config.toml
experts_per_token = 1
d_expert = 336
balance_loss = 0.00522
lr_router = 0.00107
norm_eps = 1e-06
tie_embeddings = false
batch_tokens = 32768
seq_len = 1024
Below are experts of layer 5 (counted from 0) of a mixture-of-experts language model. Rows are named up (a neuron's input weights, with its number) and show model dimensions 0-95. Each number is 128 + 24 x the weight over its row's rms, rounded and kept within 0 to 255. Numbers have three digits each.
Before each expert's rows: "comes after" lists some tokens at least twice as common just before its tokens as in all text. This comes from a sample of Wikipedia text that the model never trained on. Tokens count by the router's weight.

# expert 4
comes after: " of", " in", " the", ".", " to", " for"
up7:119151088101135090097139122107164148133125162195149122114186119130156122111128130066108130115129126109167134166134119096107144118170136134127157132162112142168103145124130164130141136092128118113104139108125112136149113121147123117142137130158087135104128159160085123112112110140124134136
up8:125132131152085138138107162127123172092127113134100085129138147077133137136148100101150141099124111124127123124135081128121121067104150153134154147103164131173118155068146121151110153192102111095129122150102126104123100089123124166096137118104148211131117159130123130141140148098140076132
up9:113150133117138132150150101144151152095119146143126148135116123115116140162122122123129145119140156138135133138160126161126128180127112099107079175162108135105133124138088105125153167124123129077160191106153111111140107123123123128095098146138157128155143120157156117131099145111109133161
up10:137156159127161129128123130134088163153130154102170119109132138115133132078126156120194144122135138148131112116130168117122150142105154098117152149187135161090102116122122111126131139151123085136143114089133166178102161139129058148114152132152132142099131113110078150150170149131108090113
up11:190092110149109098150096130078132149127157112100157175110087109100106100105113142103108162097172152111163164145111159156173093144103139150152142151124099135167118124122111130088110111119082143152116089149133116145145096154120161152108157175153153114114173128106135083148125147125142142135
up12:150102145134145091167111142113134129072121074101127137155131095155115139121151116108117122141146083085165105105141078134127175074156087115127097145152122134125108158158095132102112125111133130086103112107163107074168109117120146124132152138205093131169094139156126109131148147118110143134
up13:186153093100105155109105116106129112133147144138111127151161109108108154110098113135134131158131156120101123158089125165161109161150129118146140148083130159130152148161160148123134144128095159177101124154081123103155142169116148159141119115143089119099132092143114144122100108116150123134
up14:156136103135134131137119133102115133165136108094140124138128101095116105110129106142140136139099146109126149097133096130121118148159127073125134140140094122129126112120108155176116104118112129146184164109080108098088115173094131124110168140116129147127124091111099126139156177119105101177
up15:151150123133172126123139111135171116146105093140144159133122145122123108139136136123133145132090061145039107146118087111119109145105131146137130143134155129084108090105122139133128133136167105134157172123128072126113123141121106132129134153101147128107170139153107117164148095160135130117
up16:141100121200147136108125111082165154146135153092126160130132140136110133128184139134117103147150134128127138114105118125145172089107111134199136122160143115119141089105106116119126110137096122120108115155128115099097144142105154135136138125118133148167090105099127121124131100186125105164
up17:080124138101134138142113113147099103119140134153132156105114101097142110128130086162093082153150128138118130161118113095125121122134149115114146132135142180138175083154126159122140149103113042114105109161141147117178092143090113168105150099103151147143161148156074173118135147099116121119
up18:164144119133141157142142135115120103147104102083142125121103167123090145136106064116126096149159130106119116118125121129191113180093158079152124131093175139115098188123163104098122170104174127109141139128151112090129172067149146126126079126151155159134115151157156141074093126145099112138
up19:116147132091104153126142130163139128145147085151095128123128108112102145142119132113142165119118127122104143109130150121131133132119109097129165130110091142095115104082153131148117120077089079157150140112143104138195189107183100135146141143127135154139119202124113126125118121098104162154
up20:138164125143123116170146152107117137151080103153063148156149126149139158166144164149112110157156125141152082174140178132144177106107112139146137101106143116116137093131125143189102112122129087084118123171142100133118110106106112181119109139134147135158115151136150125058180091127112141157
up21:127109103132106127098142131110147105108162119104098086143100170144124147167109120140170112127114133096157144114169129110135096151146139128137114125129149136102125127124117123140111165075118104135133126086138099110154113091160151127123084098152157116124124120134145136114125112136127144135
up22:149119107179141102121116135154122183125121116158144099117136114133083060107091170116158119141161145134119154083161118110122126126116109168129156117145113107112113137118142088141158113129116085131108096126127139159127144132123098147093099120114116138110137174148121159116127132150131092125
up23:132120125150142122114070176112119124165096145083116109149112145123136121112125141145155121128095138101142165113109133166146133114118148100131140147172172134115108113095135152141096114161124127068119177096150139139139090157106152123120089132137167134115116124135149122156123121172078157138
up24:148119150114147141116123118169154123147095145169131119132102120112080123142121130092127123158148091114159160130113091108147172120150107069157121117147138135142104087105137143151124115140132120096131128148095135113096138128097103119153115132086076137186161109164100081151114149162148163147
up25:096127139138164147086094119112092105157118144139142145129101151129100164157155154107121129107104106153088153143164130097127115108148141117139135128147097136144110107085097149117098103133149174135078105139142150125096130117123093126101150112136115154140167153119090079135128157122131160085
up26:110100107155117122106167105102115145109138169114108098106114139154133120147136130115108131169122117134121148096100114139115160126047145131147139135139146109129146120116102133094114107112151066165133143106083070178144166096165090164114126123117125093112162117134206138123140116118140121126
up27:128151120142144118125088141125148133121132162172141151115149162080130146147125104068174155118109088112142132107163114178104116132123128152159123172107073167128120112107103082082102113132106171103127093119136117180137098119160081161149145135121121109121123120144119108111133142114144124159
up28:098112137132137132141152134176070127138099134138117074087116092088118163138152147154119150112114098148130147136106091123146135097151203105156118118112145127103112119138110100104084149108108151136133089119128143119115149139102150131151127116145110111142148108108177121136144142193142153111
up29:121142130124170124157106090080120143111141142161106170114119175160116144089095134114116128136124157105073126106143105115097151126118113133156171121129161091157155139107104119138128104128127157134117136124098127137119131122119126091198135145144150156108122136074162097120124079131155117140
up30:137153149144159146106124053132146148113107113092150122132118129095127173141156102148157146077141110125109135130123128108142153116125179076123147135100142076129137137126106166148181162090161166110134177134119158170106126135127145106170116188151153161144040153157131093132113154113133105124
up31:116176180104157105158067137112130123123133107109107146113144120138092185123164135150107126128172157094133093110149152125144147092111109097153147155160148154122155122105093139112140145113146069111135155140124163101120110112133142133118099111100113117098106143120160138156134101055112144128
up32:124139117111129174169065126141141141098136147155131147129087120129086095115128180161084125098134131118125158055131129146156114122152130090132137126135118106123127116156139141075162119124107128114136128146101135121144104145125090085128128153130138086140106108115128143150098138155127209098
up33:150097170089096113106077111103139102113116132128133129168149158107163163150142110104140096115144073177152135149155098155124141159148111130127149158139126139106149139123122148183167142119140112099158133091133154096086133108114131149150119119115116147168112111147129129122094142127117136105
up34:113139123079121110095157117100083132105137197120094122083131110145137109094093075109143121157139139129140191120125123141109117095132137085114087092126116148133149123121151101170155173117140138170174158148131099128160113092097106190144120158126115130152117097126113143154136101103156103116
up35:132152104185085136127160118166117145147105134076103109139146155118157124149127168137108135142090185127130161127108135122128142149146122150146076095128114132149145131152119083165133142140121144139148161104169102134090125109140188117082087132093118065094155116154135102118146146116132103075
up36:129132103186104149152102132133124149117141099141103138101115109144145141156124098169174130154145116116133146110147125143102155146114138077108152122119101140129118181127131124144103151160147126145135091123085093142126174108125153120135118137134088129132151134132167098148106118147141102155
up37:098115102140117150160119105142119133139147137173149110159144126122131137144080103145126109125105122094104118130096148096092114111112185151137124127121111129116105155148130093131091119124139083147116122094110106130097099112147119191104146078093168114176107188135169157066128079097120153169
up38:079107144176193125105153132112125150136150172097163144144101123113121136120136124148153179108100130162156137165113156153176115105151122104127161131092138124120139109136068085140101133148157115102115073105137143150164132140116120112111118143155119084115119129121127064141139122116111146150
up39:159144114089122154113125115102156123156130143097107094114084141141157145143129148119104146092113148114131143100135079080085145108106155111110119097133080111168123106081120152138188098104107159139139152159074115144115107137151163182138141160119089124099150117101132126101152130147177123129
up40:108125103141127133104130156102093104116128148144148088138155108155163118093142104082132066170122131101091151157127096137141146142107125129113123141128110166135107154120100083146119124113118129132146185118136119104142166154134113107133068130156118134138096104064111163110136165128107136143

# expert 9
comes after: " |", "-", ":", " \"", "|", "\n"
up0:140143095126114115143133122105093120159114168120128151130186136129125141117150089122104122106142139152140098122101085115145125154157148109154135137129129118126147152117112079153156115148138147092071143171142152100055092173116149100149134173100176137151088151130154161137122123135128097125
up1:149154097133124083128105146147132133083177121134128144144138147192122113154145156124131123115128119167100094150126155112099118114151113154108103123133135073100155128147144142132122138075147097145130158133129138071126169149099121119131109129102128157110088161111114107122162118110094156128
up2:147117109113112126086098149060155104164138127145108129183139111083115129140112140130136089119082128130136137135143128130137108177160151110079145123149090158124141120139112113106161108119170102156124128098157109080142116126105122137169099105110131128124158153142174075089140151108138146159
up3:141123136128089096134144103137148142110117163178132069131102125156148125142125168138086146123139106093102113156148129125134139102131163157094134189123108142152156128122108157129108099131137141126044152123126097111148110136103152128130117089107176144108129108157123124126158166131157143139
up4:104112115129111173135124155124108125141145166135107122189089103128124091128131109154135106158106092143104146124089103147124146147144131118107189142178150155073163128122166108135105139132192118134131109111097126105141129178145122136105143099097125142133142144152102117166141126149127112118
up5:125125106152138138108138124126113166111118136100094147134117137142135123155154125094080145168158122173106110153158130148137149131153084090109107141141145110124124112131139141179119144169133146144097148125120122142112112101131142123093144103122163137091135111159109112175170128105114109091
up6:135112087132149150133133119120136133152116136128138131110141150085162139133160108089100096056091155103116138124119179112141164149154106111144137117139146053111069154137115102146136143103143090129086112139110119114139142135148121145163148164126131114156129148128126110121128144120117144141
up7:106094155123101105159124148091135098116141146143090126144123140140162145123137113160139128137081111141096153156124113171120150134099137109161153179123123166158135125144128101111098139127136195150083084172101112136102120132147144136129144134126134099141092106110115175134175135120133122151
up8:091176155116167142126136077128135132175131143104140098086182136104154093124105126143102132104132069136136169141138145146167084162118131132130146141151056126111156122103120100129153145141143124112125094111152165040151139122096136135146136156117119163162102110139145128149122144092149108145
up9:127122156152091119137156123095095108138142158125103106128086138111132129135085146093110164129128106120126143144122133111144136146090114180116072105124171106112145161123087132156128156142133141169148123140147154156113131168136151145101114126122135125117095111079154120129108113100122154135
up10:130121090145134122148126145130142142144118104144105090144149185097127134143145127113105166154135151160160110120157138170155119128118147147128117161105137136089136158106111113163117149140149110082160142121125171106121124143118118119144064130167120121188069170158113092093136071149096136181
up11:137093120149082155124114157126119104110077137134116069091153134112119110072144138118131149151122118136185120101141141139138127142113127143156128102123128114122097153129107181126137152157135141124152134057112124135093139103113099096132148109116104134072150132164153113129135164114152106164
up12:086115104104135147160126131163123095088132118123112138071112174117123123132125171148087182093117109150113161138158111131121092115118114097163182116148173120143145132156085147085110107152121162098143116147106122141154113122138105096132112129156115128174143142151128160146154146146140098144
up13:098160139138152145142151133146157153111157144131110115148111123137148130120167113117136141088127175095138127116096138156138138121113138123172146129141194151159179109133128102151123114128148103103127109134127115107133113092134143147125123132085139112138139108115119119141103051141144097112
up14:141167129134157166153107148120091160155086085106135105134134097063183139151159106126151148113151150118115154144150123126174101160090149134164143116125129094131131094099129146103124112078115139151168107138102110141106137106118066137153133167082114131159120090098129141157087112157119075130
up15:108097119148130127109177147137149089147082100120098161107115133135105118101104131102124082106145114117115133117128122137139123074143114127125162116134108108139142123149155149116147075115120121145130102155116151118174149107141138132125174141145140111149135184106146131109105092131097141157
up16:123108130111165137114084123128103150134158136154133127160143089164148136062132126119103099138140142155097134147129122104081120128096129154114131142139090142138125142122100117081158150116128153119100137101091119156163146153135153089115061081172111115135083141117109167141155138139108137140
up17:116110114170131156154125136177143116123126132146114135166152138118106129127147125102140115085134090156121098099147122155136126099141179121174129114093124105157175108097157118135176103121147188161117088108134170110108128107099103148150077125106091118129104135120127154121179178136146115127
up18:095108168099130148101117101124066099092108158105129109164156138160183147106123113128145116118095121157211156149117151150111123136092127106170100104103143135129170141116167154112166151141096150110150155121110105133131161123138116127136127112097159163154109137124099091124154112149109109114
up19:141118139115133126126129139148124073121094104126089153132118108111124090095161113108105119147100118092129092164144103136082121138126079101105110160148126159152155116193145111122128106113128151129111131181136146133172148122140152103139167108149144123150084117145111119121140125156138125171
up20:116139146104181122130124148148092142113131112133124117126125141115119150098132155128126149123154111141102163116148109100125120118150138178128138132112102100119110145080146107132134140140108084082195116165111115103138173147128173125126117074162175117135137077169107133117110152126128143154
up21:154127125131125168139119106159104178127149103107167167112173134124117117144106160075138141154071097121122139142172126130072126131098111116153099107148135115119168066120148136106070109142119166091124116165124155094151170172140108109144141141170107131145163113140110115082090102120107166157
up22:101155123132164097142137107128083130186122135133134088133144141111170168112118137124122126150112170123107096141119124149086117097113090125144150113104110137136130131110152107181111125137147110074094131127137142167092147116145126177194151180078075105134138126113156115127117068105104135109
up23:094124110145119151154168128137180133133119177112128122166121135128152115084140110143108132131161151104115139116163153097106115137123102090119127128089144136102112144140101081130094142119113115149151109089134128135093113160124129153153075134102107106154089098141119138139119109128083123101
up24:117123141128148125102148121132135141040136139153079153136120133124110135102129163132127110122138109141127079106135166141170151101125102121120169146104104111133097132143131141115119138088123163125084112143121118152109162134122116146128154147161131161154147147141136108102112146137115138111
up25:132159118127126160112141136125160131169144122161137106132168126129115141136160126176132155142135144101090117109118127110134108117109118068109122139122124113155143155130140198106144093124143127133118138125182119111130072170111082120118131109141096140138092139118104104112105135143087120133
up26:098134129140110126139114130164090131186166157128128123156120093130148121126143172148097118125132106186107119134157125118128155122126142164102126103089096130149106108140075121101089102134151125134110096127128106117152072132089103120132101122124127088079106147150123163161124107159121071125
up27:084117100131119123102115146166102149100102122143127135126089120105091141109105121144170123143132116153113109121129116135154165149126151080081143159120133128060120111154116138170126110149156118125162116121117118123094106120132163146132112175102129091151132169195147166149121156126160073130
up28:098141109139146110133133049143138123125105145144124106142141124140134132079152147107121136107081148138128115135139104147125107120152150141126134131164128156156079153122123153080121167137160118120110119093162136100134127123128152109124126159172134164124090149136160093115114154141138151100
up29:126146073144116156172128125128119103118161114147122154146101094114147156121125159120124106148084112121154101145139123105136147134125106146129086121113119123099144093091173115150164143108091142088078170114127119120130125128124151143132100131117118157144099131118140132123134138132141158111
up30:136085088176114096134127094104156147104121125108117141135173127091114140137076131118121130144142140155132116168080123180182101171102110144120130159140124079129103142121096152175144155169108133164094146132117143091135162130089197149113153123139123142116125111122148137097157137127119122133
up31:155111097143147130148108100071155144121147120119167119131143134137114132169105137146142132128098149113157092101123124108136113131109118118112110148165133104143143137130155113140063163160122123157093083107100129127154121130113130120131154154144102151133134146139098114121155148122141116109
up32:102095148147129139166174130144156166166113142119135079127111141151116140101128101131139115128122134121136124132122116121128132091136123142142160088095115126115072140181118079129129132151129165152100147095126154110114088083137116071150137101146138122091114145123118137152149096152099163116
up33:142133136128194133099165120132088154126148110137126117118103143116121133149144173107131126091135137092105097179155101100088125148116134122075095094101137133147104132132143109152129128101174129154122124099087139093129148100130119184130112092172164137192119162128154157082133146096078136117

# expert 1
comes after: " ", " S", " (", " in", "–", "S"
up7:122116116107148107133123144116128130106116150136148110128128130130150132100137144092100114099121114091154116080115057124139156124127081131099177148124094109135128132219137108123113080133156102140109115090167117160122113157147121119131134155126138124111117131120120154129090156139112150105
up8:165118124117139147128124115061127089099131158151122069139120136108111120134119156120139151160109125112170125088126101135138128114132110137116131089117123139154104153137124134150144139133176084116103093141107156146124135129129134142123128157145207136134120126148120175101132120129119134124
up9:142090132144113135125099131107122097153104118109137126123150120144129140132105096127130091111110143119125151174143149175157141109090175118119132118145184162122125123159068111134118127126139093121151138098137137094079157134145120118120062147114128131148113129142136121139162125126135138096
up10:128144126088123169125115082136153142120137139117090148118140099117149157145121128131118138163079096156122116126091145061128110117058115168135137135127059129148119108133134090133089126132157071126146154148108087120102145119113105123133169136115156132124086125131183161135149098144123126129
up11:125098104138104107095127150125139136121108091140124118129131131119137171171099130112153100165167111120127083134156091115142146150127119120152177132124112108127157153106094097187129093085140133103110113151142119121176186090132141132153122141116172165104114180147133139138094123132075153148
up12:070135101139118152120089105144114142102129157107120113107156155082102118081168139153130109116143109149100111142109095142160112092089081187106137106115151132122129134115102088142127109112112152123101118131120120111140072118140136147103138136125138129064127164095170136144106158100186144123
up13:098119124119142103132099120147160130145101085146125197129117123150120110137111137105102120164106122100142200140112158171134119110122116105072144120111157129139146139105120115143103136119122152121144107151158121132131159118142134071159100153152163132092176118151100152120118139146104113149
up14:126122081126153087133141170140125154148134159144129148139101118100158102130143118121190105156113144124173117147153150161111113122147143144144117098115108138129124146122097115108117155134100104126129176114120110143121138109139115161075134113113171130107141085105144136167124110107144165132
up15:145154095108066122116139125090100118127155162137119120108105133112143127104103127172148108138063107168116111149141145119132162159141140137130158158109141157110102122136121103106110090122152147123144133111143117103103120175107124116116140134088129133115123132148129174076133121114112166137
up16:137114110135174120137110185109087138118113148108117158094119111136157120122129161109159101139140143125097128172107105139149112116178097152144115124149114143080146100136124124089162110103137100156130148136142107113173167098164139157120120108097133158145128127143111124129158136103150103174
up17:100116159123136132130139115130117100082110164117078147100139112174144159129126148071100176154158115147150111121181106086125141137139102136091115103188139105124102176104158113154150112134151175121111074108159132124154152112135143145141167117123114130109091115162119129174123150124129172095
up18:154135109160114134140090127148148144112108125126114134148111155114147129101134098136155127144133135113133110138125114130119155148113108130180160158116151147157123130100118144100148143120161150075091115129095148105127168092111153119129121148086135145160093090101144130115139136154055151126
up19:127117141160135123120097106129099143136150132094098115078107095178115147152114104097137145130134090173138079117103131133129113102115098102098135127151153128086130130118128130160100113078120118150096117093151155106142138157112130127106149136087128116106167115125154092119156107166117145150
up20:147143146189131148123091130126140117141105134165108135100144137161134098109124137139107145186131172107168107125151150104159169124128135152107165153104124138158103171112171128142149113176137138147158097139128130088121119141105154124091129130118115112057138129135127108115139136117124125140
up21:126171140086105145169128117102090127164141088163091134121123102127079108118119122159169120152125140138109159140130109114151133176119130155076111071127122120135129124114117152129150128079145146112139069102107107195133113155153122109145121137079156107121114121144120131149137153136139126109
up22:118069144126163136115127113137161149145118148118120122151132098107155158138100114083133119144124179126176107114090112153142177146124103119141178106115123158146143160067109137115125120102114129092117123062146117115113097101126128123128109124109170173131167115109125132112085099136108125119
up23:117134074104133137120117079137098083150130149104137120163158110108110136125088137115162169128097147157148142143145110108145104114133161120122115139092141097150139123131163114113139133075128141139074145128130154121136108096118110128130123109112104105117128143078118131118182120112134123152
up24:100103135109137148130094127128081118128097155092105177104126147125162151106133172052102132134146105116096160143167079148099106111159146120113165101166184134125081134127134148115114075097128115116084151152126108157124128128124104106114135178144121114127128093110146146136142099113116128125
up25:123105139104154095134139142110137120113138117137121159168142110173144152148092144130145073141086121133122130155111127141154093136117088122121135147183082146097134127158108183125133175136181139164130143109107119161162129095119114171094063120159116093139151146145103130126081130102144153183
up26:136132133100130113139154156131136127146090120116116131122123133140138115154080103137137093151127156146129137140102130115142129133118121100072114105134115183115158161128163127100166118107072140117123159137093169127167177106088108129102142116144133141084103170147069130116130122095133131141
up27:119088151135160126127074121119075133106114124122123112152164160103123105102149142144110135116141121116081117154119102122137099138119090140149160120124149069164132112097119156136117134124098097150081064123143115141114096129156120098130202184106111140133125151090129117104119165118144165113
up28:092157164100127107107119079103110108157150150112087092097100126162176124090127148116151130137138153135130145059140124145089111123156142109121105120115138121113125118134153154121145109126124167149139074121094129137150112164122110100172162092118111146107104087158143159086164117170148108120
up29:099144119094127161144090162050116133102138140144143117091074141121150139134124119118107130089150104131136179134092154150078150122124099125155119102138119162165142131095148138172139125149114099120105143153116148125118156122129085141124165151168155176116147097131138132137116161094171126146
up30:155119112100119096099122196066117115123138120170095152122116121135153157127146152138077136129152152109099146120111131196118150089121111139133126175150176134150141146162094141113100125182113112110147141097109112077161122128101102126128109111156109116149133142147123143093123116120114108067
up31:139145130136123101137147144106143080114174120099104137124127151079104134121127114115135168119123160105104140143114173133103081149100100148119146100088093101115148146092116107153117159122171147114138092134098099137130154152132083138163145119133132131133119163122109154131144092141121130110
up32:142127153141131142127127129113102166093174139125111123100120160147130147135166128109114149075111133168131110125140163108127134116127139163147145145151148132113055115127161130154113145087098105156152120113139124154150116158153119122118101102136102112114112106099149113128163175131115158175
up33:115116164120123154132118104152109127118110122133098151139076093118145166160167109135129138121076135141142137099139100121134116164170090143146164109179179099109138142131168120182128108094129099114138104148104173088125116103085127123137135142103151074109092161108107110124143103113118095065
up34:065118121110123123163138149134148151118095173135137144130136147112117105107125078149127122090112133104152140126120120116128118149128083133170205165118159140106132153111128130118170135120140119117133186097130130123109113112152160117130122173168164125122095143076149124124081089156137134127
up35:123139133130089117089118135088110118083094121138108160099159129150141123142133110111114104111137128133097143154121152142126116119100187158141170105152090131139134124136115086147132133141145136111118110092112151141112124135133142110098129135132153139075106142144136139120141213097118131157
up36:120138155112134129142120170119164137125139117174143109088165150173118155142113112125142071085118129147134169125096089134122157101127122100123132122096078139168125142138138159114137121140125119108107160133165099137084107140141127139152142149113139146121134108149139129113133106162150139146
up37:103098123156145146108142133148116135145109111100086139139122140120164134172124138086090156121136103141141115116138117174144133123105135112136099134088135112140143132117112134112153111108120123138091138098095145135127120154139144139143198138144135108134126175131106153067094109120099138091
up38:098163139126118097141161147130152166138163125063103126113125169141148117094109111138119159101122133174054107109176127159159142171165112095148105097083155144128126122125148161093117142157125110102156110121101128153104132147107119111121095150146117128140121152146064112124121079089104132140
up39:114165145130103145115089115108163199166123123129086105138128189118106148080138109094134141158093127102170130131112112086121128100153107127092138099161117126132147141131141118116137131157143138122113144130137119144159130168135133142138183155126129154149098140190150122128141147155147162103
up40:135126110130154130130127139124138121132141129152132080168113092133163142139152120105175111145152093142092110123111113139086126141127153198113157084092168158145126122133166138106097111171128124105083135111117089145110131100121127100132150103138111107130178131131167109121144136124095133139

# expert 11
comes after: "20", "19", "18", "°", "′", ":"
up0:124142124149130148134149132112205160142162159102129102121168127163115083122165130157113135116157093104079103107081125109114154148113130158125091112132134110141132073120114131169132115137121116144087072083148124131171114097090125106116137124119135128145074109130089119135095087133114104109
up1:123089160110119108134132147144102112114127103117130119151127125153124106078128144090117154121105119164171067097169147171139154102139167138132123170082128154095116119115139128102194148111112131150148123175132067081138134152131064126114083133062125167101132135141145146086116135109141157133
up2:150096108161101102143132132119122153142128099106118108147148156127128169104140137152099147134105124099173126150137116145125131123144089155133099161095138095136111150098114118150150081144131066071149074140137144092137126156126162153139162136119113129179145114130119132080110139137140081122
up3:139151201137127118134130126113116157110106133098095123157132073113107091151110103111144158097140140107138118084131118124121138095102142111172135117082091114147094129118111113142135118125120110134092136114114138087131146198121075131117137131166145119108127120147134194155106141138134150187
up4:120121155144161150127119121107090108097126098099117116096080151123096123142108177179099103112117120145134120136180107141135114123118087170051137143092166099078153117106142106171187094121115143094136107131150125114136119087154124138118127154121133132127139132090158158135160138149169144140
up5:133143137158150175129141125107124082098158125114110130161151140102134133121095166124134145119123082125143128144152069180115188081107133137145144160106114128139170120143123090142122147135163127198123149126125096127167103143149103115153115110102154119168132111146112115109131074108134135109
up6:102137126158181123117133129129160153137115123114147111132113137136097139129152078072123129135091114156106142150094097121129145125111169164161117137142146118114141092151139110106128151168137096121109119128152156188148092123156153091148121119147158131114141123098156081160121118149147094180
up7:154145175162136109114135116098115112114146129148100143128104142124117148161132110098150118118154109151096151134108118182159131118103108122126155155156169139126129117132129132109146143139099162105137112169117186149112132192159082107154133145114105151129117135168132141086113122110170081141
up8:123115143095145158137118118120100126136111081164096126176163146104168095127140127109138158130104122102110134168119117131153107110113167122120154157136111122115134120125134092137170114142112127136126141147154128117128123169118162113144145114158087138156088165099085135124149140179140098150
up9:074150158084160159136106102130115105104127118076144112124140129152148123116105131132147171151124109065154137123127146136116131117139133147127133075118132163139106109141113122131139157145135150144136117105129111149146119138174123151125150126174202128139181149131144094151115134113133130111
up10:137125131113133152135146129134108085158126161135151176092076129112141127113171109118150114162131140145137176161136139158140129141097126087139128122085133155117136108084168113137139136122114099094138134107101129164130135112113140122121131128137126140138139135178127100113124101165102111121
up11:109147116107137156111084111126159110109136125141067125102121152103209166118098132147132128126144116121073120113128140140105121160095126157142152130109127138151097073125108162143135118151157115137133147115095135144164161123159124117126110152093138132114097127096123142139152117130143143098
up12:118151089148125101136116133202177089132105129131106155130135103163122125097159111167144090132110094096146166137153104167114151112123104109136125138122134087093115115108100077126136134114107103138089140133120134136104121120117092095148123150118111090145092142133130115092112115115054169083
up13:157130106137116081124128141114123160133111119145106160144150078148116084123115083102092072183181105109116119098104122137168142086092130137190146118100148153111117124093125128133139149151126096160098131106126126170106071111146143139119108135128142138140130130146117130109141158128134130106
up14:098173127137116094143134171128145128148151188142129134102100136201111079144170128130104151123163111131129139113116085145118133109177174122131164114127127140177124113158151115137138157158097126121098146151132141137143122168101135155148133142140188173142119100142140131113154114150129084103
up15:111163132144142127117133141131151118114154137126146162108126172124187098129132124154136117130093148092149103108102133183130156122146112140074106121187166148163150135103108133126145111153147137128132124131132128150096105100145122091181134089118100141105135131129126121127164128130096113111
up16:097159118100161105183142119118141104125146164181134151151123140105137131147126129130122145159130140130137088147119141180085144100112141145136121159089076084140114135115098127114141103138164147166148081117084150140118110134095118125143147137143176143103095167167123130113133111157120125138
up17:160171132100129133155131121163134160103130115140146143092146131122076135143134154101167147113148146135146125137118117107128130156090079112126145128126151126138128150152116139139114168137162126062166121143104127142121122186141102105160123158162128115129129128141149120115116125130126079140
up18:122127126140144107106116099123102104170139120145160145156148116087099148086140165130117111144145095140132103122127150158170116104101120133127136122144103101106168145151091102134103113147109126126096064131161119126109155125125122095103083096092116127130121163127134173146129145133109197131
up19:126150133131156094165144113088102126106138130148143114102144103106107123134107123121127138146136148165100139146125148081089147144150110128125124158071089132119158113145123162137099137100147135130134124098131141125085093113130137152133106156119132158135131129131107137138136131091145170111
up20:150112102090119165129132165131149083113085098116098113102118121198140110109136135110129129138155199110103114111164112133127180132115146093129142143192114122177122119162098124099153109141089075136139126139093149139161112128164122158160121135127108121122125101137127140146168123120132134126
up21:140130151160161142148126115148086125133125145138110098104141086126107095120098127129113079119104125105135158107138136128157109139129076070146113139157111158111155123153150060082149104152126144115134137136129148156104099151149094151160104123137173132120119123185102126155084083126109146171
up22:143110120052138120163120142132112120132129093169150100122111128127129133100157151076125155131132191122125115096115145140141136163174123134165157097087168137134146110149172124137132141161129172136160107103126144102153167140118096132099131105074165096117112150127149113070133109133160137174
up23:098122111125148110160117132134115142103091134153115125109101143112113082115124135120137084126165150129092137146122143171155105156126126105105140117129150132079091134130146169132131105132146137157122125103169096070138107120134113141112127112153099096117144131112145144114160125123085129174
up24:137108145123122137148116099138112097102120087128159116130127135094093129105109121142163132131222096160134143139178158160129138155125113141101123170152137165115105138097122152117155157151128116154163181145132142088162145137153130124150137139111154123127162139119128112098131127092113169097
up25:129121134127134146147171126121133167084053114112097159130121115118092139123140137135159153151138096135118137113149091111122119145117129135118107151094131140095136150165120146124132126080100115136178092122098105138108170127142119171130093139138111089118143153128138097107132124100061138143
up26:136138090114082117139132145126127144145089118163136159117131126131111115176150126129140143130133123169142132106122159145141138154129114100145160106153080126143149106170118121125148117188154140099123129108168149115120149169124113136149142102145121169144161105193114148141130111128132120142
up27:133142138111137134129116131146180130145179082070116104159119128107120142126120115120162104103168131152136103128091130158149124115108129161145195088107132148111111165127066088135126131122157122161141090108105112179113156152151150134125129094126134119131106138122167103116165122139106117139
up28:133153111110133114112126141116151141123138128115134117121152123159150139151152187142168139131155102115154132182138131164116101151131162156109128120132160097118137119143094144124171130146145141134116143153139124114131105121147092095083131141107131119107149161089174133137143136140163114125
up29:132129116162136081132112104146160141123120123137175157125149147142107127112130145106126131111124144122124101159123118130158082137130097153131104123078158118145135138108139120157104149105085112142107115100162163109125154172126104098142107134101096150152108129093119133063101144134081110112
up30:093116102156142144112134183125103172142136150147095105121156168117123114088165170059130169149129138135107159105171142137145107098108091123154139094118154164121112091120104138145088159189107142076149098108132121134106145093148151130146138155106132175149082121129109102137124096149147117171
up31:112132129074116147138115134136173111096076168091122100125104143159192104114141128169106122132131150093093170114118127120097134114151134132096124132115135142102128059174123107127134138107133130135182125124104126163153138129070131128107090156119149150151120149120144139148096126139118131118
up32:126148100106105120143170127126146186147095138078129143136148113123171093151166162099111147104134087113085171105130105107097093107097137139136122125078105115134183115148095143131131178095137128158167133088131117103129132120104133127138146205133098095157143099113153087032117115155107131104
up33:131133159120116138169159140063141148127113170138111103109118103179142119130103148151101133106155136107111120106103127130102123135140137118091145108121115136135140079141146115066134120145167166145161142164138161135142103102099090158102110152106113102154126110143115139129088109118094145117